{
  "activation": "swiglu",
  "moe_layers": [1, 2, 3, 4, 5, 6, 7, 8, 9, 10, 11, 12],
  "router_score": "softmax",
  "normalize_top_k": true,
  "routed_scale": 1.41,
  "init_std_router": 0.0264,
  "vocab_size": 32000,
  "norm": "rmsnorm",
  "lr": 0.0012,
  "beta1": 0.95,
  "steps": 5698
}
Below are experts of layer 10 (counted from 0) of a mixture-of-experts language model. Rows are named router (the router's row for the expert), down (a neuron's output weights, with its number) and show model dimensions 192-255. Each number is 500 + 40 x the weight over its row's rms, rounded and kept within 0 to 999. Numbers have three digits each.
Before each expert's rows: a language model's description of what the expert responds to; "comes before" lists some tokens at least twice as common just after its tokens as in all text. This comes from a sample of Wikipedia text that the model never trained on. Tokens count by the router's weight.

# expert 6
What it handles: Common prepositions and articles. Prepositions and articles starting a phrase in running prose, chiefly in, of, a, on, at, from, during.
comes before: " the", " a", " his", " this", " its", " their"
router:508512521520474481403456460516557536503519517547513533426540512506418447479515542385493452453462472542466505476445495516480466547523467495542484489449464521527554594499512463584512535558454524
down15:456492421449510443480593492481478534538513485476470593492517552513512524497583529531478529501502590582558563533501448501458541494511497527521475427478485508402520512468561486410500500507416461
down16:558563493508463543478465464528479520526551489561481483456531511406575491494610531560576555432540487468574499492574506608500485525500466496502557493525494506464509458460512546444503507547450505
down17:543483570556534534583514542480422457459520484525513484539567523539505492481470565519462475509497488534508475581510474458516522493485510448506459503509503415501489555517465477487475485548537548
down18:479468455520484524528480465492467503459596420511568510401475461503398465486499551500465583479529487540481487601510512498496479484472436511507538467393555484454497502493510504486501538458451450
down19:490437467438519471511429534523476463568452480496484540494540529524534499542467508508490380467500503478482490495509466528474409520520502567494502500479432454452523518467531450580513528546509542
down20:493506473524518524472438540506535507508483479532501466496534505521445436554542657494505513485533468466460504517512489532458479520526541451497479461509507514488411483489540413536550546450486508
down21:512512497511461536510510482468508540514529491524506533428508424539494546533471512529493460518411506436513539543506559480558488536531496507543566503404496524587469456583467468533487503491573564
down22:464466498550446480425516560514572483539454529513476481507491446455457540526474479484491513520501496482484510462481529537499445490429542458454506531526500575533503455497514518476557527511446571
down23:537565444525551494521443557431479485503447489506480528443553454445495467506449581414540494492534452484458560496599503521520505515477465525554581550509469462510508487506484465506513515485468510
down24:574558518515557449543500558519489437557503446558475549527521502467435438458526579475488554490491522457521514528529523527530544499466555496481496483479524527532435478491514424438463560484533488
down25:438466499457442473434460508507455507460463504523549419449509525519518476495543568463443489498538496468504450512448562510496454521560504496528473507580514492454444503457518438501513458484481529
down26:432440532511521473507504575471525464572435449488475505477429567472513482494518472504591488459440525517525589488583482490452545469557504443498458419445458515542514525540545490520488479490503493
down27:484565521532515541472424484456505464472482537497503497470493477526495579526468479483504437525486532456594551473538550465539532506559493486470484495441543490527433478468530509540562420518438462
down28:473539499519460520494476541586450469496526494493505500583525551497433471525448556527553536588507507459446537470503514492534521520467442471484559472527540556518481546508517457450519485549446504
down29:511501480509530497565458506506515518485495550580540568502512484511522482496484520435511542513505543459478531497462459441470470483544513499442477574510485466485439512524464467552447531483502543
down30:474506444476515537521464595534422443477527506433555558493558521507521560545455561499488495565512549463529491564524422488460529447474500478529535548429514567478410487455530547541472462528514505
down31:504442466496486497410537513529473494494537486484497503468487519486500488555490531513400491480478534469470490586511534528479473508441545495538446487459506502541446483491522525481525499499586472
down32:480524540416594481441508479564525512524409490552514514516518522513415522439483566508472567498497483558482522484496530485483525486479511513472511484463517437562552539563491467555499567453445440
down33:560473490520557490576521439498544604513516479467520484532505477463541466535455528499525483490517485424470436455492508467491468438518508553515506535562509467499505536563493461520550486496509495
down34:462536497507494490516503530558566504529435545518456408527473532481453579490587443466587489521521497503490509486571516512531477529499501470465452481563485507576493482518494523437561531473433537
down35:517534530513524554455458466521536484472482571509515496502516505556568510477551475565443499557513503539512576514511516476567469450483530485525429534508547474494516501533490508490464544466480467
down36:453564447466468453512562458484452556533601473455457440499456524595507513563489562526433503433498506463554505608480489583466483491480492533428467514512453476513543479495558497532497500466544488
down37:493557521548497457525496516416556525546501508477467492483474433570469513492550582521600520525540571531465537498570498530502520543525460559496459520452472505469477389514488505482431507503499514
down38:475470434567445526509450529523559486544511512459449533456451497522518448537502511457484477522456589461518512523521537527445489524523497524497520540541483546517467523447543490419501478499506487
down39:511522518503529456433529596529518495479536499485551563533486548543476531494445423494481455480501454456398456474484541488453455544539451484535494468481415434518532502511531507536558555490511459
down40:476443440550505398450491483510491462513478521534513502451440418521413537516474513493459515530447494482451552502619499500521497509487503491468513435485525517561535492430466498466545510470546474
down41:449490499538534447557504497528510470495432491496554472477455483445501485529517472469527511486452545438498506459464465520551507500577465504438511504573426449590471481523543482478519551453444523
down42:500483508503492532521497511507490485462523550501446387517478500547494481433473555557426478514466534450587536507469509529500466506510539492465500462498548478504538481512449515506497565499591491
down43:505529517516506540585484478514518516480424459553423516437450495439463501533494537416536485491440477515474480503539537473511537536472486547530519515518534434522525514540506443510484501529439570
down44:536575447492470542586550573468480543564515498517478457532479455524476448490480572500503511504510455471514524522514472449465514509482515487558499553380432518439603565428486509520534516560514444
down45:530553517531523474529461487486496574418454511460442520500509532448502528504519597513532509493531537484498548472554470502480514451479428435542478456484566490521479476474528462540555500506452548
down46:450429470518489476515440473509475471548493467462571485513477543482469519471434510515504538495493505490469478522438454465538525507495525431470507411465531528468554464501490596503468507498543475
down47:435441490441520492445478540522494431571507454576565554493580497501458537463467506509504579529532471480479483527536482547514407450547491546447526553561457456488557527542513462481484611526473537
down48:589519450489478434436482449500505550520473475509517448520494490508439425514511451487536501458457417590524408455437556515476384448512477474524496512496512521419514489489528529507506548443432446
down49:494481481532523580487556475553484506508510496495479548467512469535444541480453546482477478550505486495499493557533527565480454516512448527550588497511546477475588502527513460574580509476582490
down50:475477526454475583531484478586517462504504515493518471504475529507544492474501442541440502479532521480566420515431504460514521486448484510408572533506522509507481548460481490448575504541524560
down51:463513546450542474480533495441498416494481426509537514480505550525485408428504480509522529470493513561503501514494451468503450621450497490520534555456527539501488516501519499522433482454500511
down52:465489482496511469487513500467533503475440450517532421475497458561482595489494533526504396518531439547465495512520458462526484557480498534511483521508495557475480464516550447458417502505529514
down53:470442452517558551493459392488568485487544503450546544485532538462522539554483539543517543479509507534473489503514452479487585521585518514474455515589480497527495531514489495462517417469502471
down54:531469503484526436418490505470509494551505526460558495506474470507522529561437477449529521499451519478498513511523545523512507553499507456544518532475477547528500417485442547462499527488557424
down55:553534485443536480508513478500507519508483465504469508461515495529462534547467501430578530546546443541477494518548447544483481562438492568489536500510478500519452395520540552531483583478506515
down56:471441467485487483513521431461528514499475471513597460505513460505531443527452573598540410547498494533542465493399475481490591491577517457455425478470451485531417509449424508478510513506503525
down57:431459468466478538603524497516545507495508467491498523446530504523506539485427450451443483506469535489508491442468508453435501494454530493480458480486527480525515514482468570471468458550509486
down58:565579441528494488493523463525527547508464500478554557487524461524464501478471537431566454496483503491477460494461508432497450519493545508511523470516576444579476549516519456528454519473503516
down59:482531496562524484378558556477530466499517495495509543457543480497524457504490459512529526486532485409506544557437574534448529438468426504499517525494525499472601517503521560497507419495501500
down60:510446511541499484448454441451528492443498448544496448479532541538548476521488519501554556468430527548493435518450490505529497506498557491521530505465485585554444431500495439436494486503420535
down61:566460485474471501450523504457539480510529467485567556539456467476503491491483470461533497565493427581353483448491502527513503501430449521517466513530544498501471521479425581457548547516543499
down62:474468520491491473454476501428499534435545431432466473500508545541508486478520573538564452462554537458500504533506488501461469480526481490481562524471355482499448529463470502491391456549509501
down63:457486566443479529502526541514482479524551523450464491451540480494526514474530468527498484468518511513485473457433487535509542477484516478545475500488513513487471548517524519491474494502535550
down64:541518532474608482499460499451516503487479601408494508554500495467449534509517445467528442564473427535477441502514538401495574538561475523514453534547476530467539540514487500540535444519497540
down65:531450489512467465482537453476455464479464515440467517536499447513448490502457456480517468522488517485520419480472539509456518497545473488522575453538483532447548502546493450567524444540505526
down66:485498561503500516495404477533477539486566558529493498520491554481506508494467473528459531430474507538483445507457509575470471507468461489490498578518469528503512529502489587473539492472512518
down67:508488478521538519505474538478520411479526419531471474547469504502517465528466488445566484484428453512493429502531577466481478497458540502487519513449486523503402493529475523493497531464537520
down68:537488513523444410460538511596532491503495491511552587481530519529489508468534524463525531551503493567437463449512509487481495490482501460500500510512555508548552498445477560557512509474402472
down69:434554414481532533436478445445393518436503547429521571513491459533566497504489547452449481519493524489507446519465427519502528484530529479605482554465459478517510538515491466479431514526572480
down70:507529550471528490508513515570510450552503467499556526493551483530554481438435509456513476512518567500466587541509496570522420542572513465510432499500548472477389513511491489507518565477589466
down71:468467543534473550463446510524482553492508602480449513463541486486462507545500497491432467500516495528403423398593495490462500487451495487533474475511498492582493486519456498512473440528469477
down72:541499498527555475407519588511508480541503542536555535561463529490515497499431498502461508399411506438470541465516560484520474463456544475467462484424508463466411494458451483509515521578511498
down73:529494545481557519453493471499402466484471461564501512453537451498442509524485508500509493501489455531466547507508424500551486525486469474507539530557556516528457503491530521515463562473497487
down74:546490505504546480505482463506533522565520508421420506492481529554472410565532537492574518474446477493484510480471526539518549537494534518521477523551497549466488498471516485497505548475516467
down75:530559495491488499465454485498516464532505557498517470466541483506453463499586518507483439549441531459499571497528502447514518539495502483510493431497498588498466539481516413557538519511427471
down76:528508438503542461419523463542472528508541534462466488521523516478480525458436470521465559561505501472526513539447495511478500459516489481560436485484547580476467498474474520461493504502497506
down77:489488531486504515458523465499489569457524505511553520497486491553455474521528501503459490564592533482424462500530463491435479455439527459482479513566462488498478515495493511488498561469508413
down78:490495524495455471514474483452469509456456514504426534496512520491509570466455555477485499542442509530442540486531514490559479530468548482516453533486462470568538490477514442531559616481481471
down79:499462533436506495513476519515504490512538549567484519497465491424455472512520497523557509469491459485446520476456479471500473540503443511499453534542522510508442529437481508518537530496468544
down80:550541442534480566502482497572448510547461518454469479512506531443480495568501398503461446509545504495537533570496485479478475515538539464396472530442466513613484515520496534513474470437472475
down81:524540529514504550474500496490546472519511501515541495496463522469468485510532475446549577463488515480509480482548499514549519520388500507408537496532494489484436550566516483438508480547477507
down82:451543510586545539497465440482451522508515518442487552502457494486474512536444522463535490548467534513490533449491518537552503439536467507491498496483466447521506553498503483515483455538510488
down83:435437497480504510623512481504520501505511561530494579485511547549465490524536545523482531466514460539481467499506506503474517521455510509518538419488428528421538578453550397563560499490496451
down84:549491549470499518463503473453544479487520494514524496445440477494524471577581530539533399571466503560538516461445494514579528584571489479531479544517493509570489548552450453540488514482421448
down85:471421443524481442483575497504525502513508503543547526485508557483537494394489463508449497485512522525521517548512540537478457432459466510495532417469519572545484481500459498514501493465492532
down86:462473465469452443480502524535496521514463527503517491445500459461490574451559490499447528509469522489490537544499395543524489520491490570515525531535518447519527486509573406476409487465444510
down87:493515490556467522513474455517531501452487487506554544469449535467537479510525549489477440571530536503459537450426552420492497456548508519510489453458535449503595463537511508551602527480456444
down88:480480499506540452518398485504545503483415473552461523505450505492563567453455552463530548455496620526534511440489504481540467470502471492498505454525508454498565503588542516581483466422431449
down89:504507461526483437507557480571492484514425543505501534502583502487506518519526468561487482549514497541480434514498482455481544456524444572513486482509465463464532463493501502505500490471451542
down90:523499452559529498414516486485460479455440435506502471512584531507534474467456485450541423536490488447424448469515556481461525496495493485459474534522486474465573510455514532504592514536474504
down91:511524449474474525433434514543481480508508564541530491502503483507470484497513446449512495509573420450437469476502512496433465550482511525452519555520522518491499503535530485535508512550482453
down92:525473459508488495511443482497501493535530530540512493485433478476497428477530509496537531518460468551523465526479521433525480506493534469445502520477517478530461533496495500576511502472496471
down93:577499490508501527473458486445466475479482503438521514511474481507520422519500498488475498488523466540484548491495477537494481539433525491486534506431549500569520502561500530479465454521483457
down94:434540486577538483487443531481452479464579449496470492409429518458483537510482501474457555554484515502501518506534486468464504579473465532484506556398460485520475453464480491531458497463482527
down95:516498540472520513366480481542483562512526487483534487486526445486510502417521537515514536530533484480527535471496429446516493481547464467500471482503500567463420573489468481479477534482473511
down96:507458533547537526533452551462524500453461403512487484574475496486516541577539404499525579493540496514451485534518463478439526489519516548454490562518448523548471531444501509508445434481453502
down97:432438462471485478528485514548541489572521486519484486460472539511524480545503429550553489543509509473483512470472484530426505537498486466433523510547486497498466508509476465450495543502501482
down98:517538514486518486505440450482474517495471506479506411475498540508531495563489517454515456480470468479467562424490499490491529454478492507515523492457535469547504516619477504472430524459507529
down99:433502496499491411552528465505495422542509482463420460459464473543493499539506521464458463505557532520541505487474487483487471547461464482542504481472558472500463498524543500487444424498510573
down100:525496504501549480497497457502489477522460448515504533504489473554474506476516493476502528432533535496477467453483431541535492468441471473554500504549540547535443610543414553519513557534504537
down101:520517513540502440461446500522533553475510451457483492467463499543510475570453531413504522479480495524450411504458487506418536475571451519510482494473490553512435503506538468477539552457553459
down102:478453447516545511424482537416485538492447545515477567526438445477525496511562481547559497467533498503472460400471497534482502456448535473530436476518514530491467594508526520527509512499483576
down103:555501497449448549523527474470519491461442446480513543576500518508497488545522409448574515475534475521583435465481453466533485446457460468533477508524494505543464485513428449429478468511480533
down104:425497472497425547524493546484415505505554562514426423474533466456477519481523515573459551448501512529561496520492485494556548470414555483500472567472515507466542502501554448543520499554435546
down105:581581521491443453464522517460505511486462550484420491487489440567509486519587546411568496513476487514445461467553528439524518531538517471469501569521441544576475459481462468530431481396480532
down106:398524551493456536506489539495423468472528533467511567501485477535500486480519586486428420493527530525512572494483482460531479493584457463519464484501406455490522585492519452568473466512479507
down107:475547495509494536417525507533383471550529511489457440488533524514482503476464439515471497512512512509580506484515608481508553553527480512459497549550521475565486487463474512486489465426531488
down108:562469539516532601448506429498427511426505532465487543496511464466503459424554567518488501516509508478531497438491505514563461437481464467511493533506593601528436526571490515483506515523504513
down109:419467542474531519482525500487507533472519435492553495493547481462520495440562563577506504503564511497499509583524543554412464502468588522497520515485482519472530545461508449515493503530484520
down110:472505595560531517503564462480492538512530477450566478422437492538479450544485490466466391504523533434531479495453468495528489514541552454465463511553434504529529542548506480482494449452516484
down111:476455519507485494421494506480439467510504520461577511530459506493509524485555426543479500490532493508525522514495516510504479521485418477578501482562488509410542525479495374439543527517462544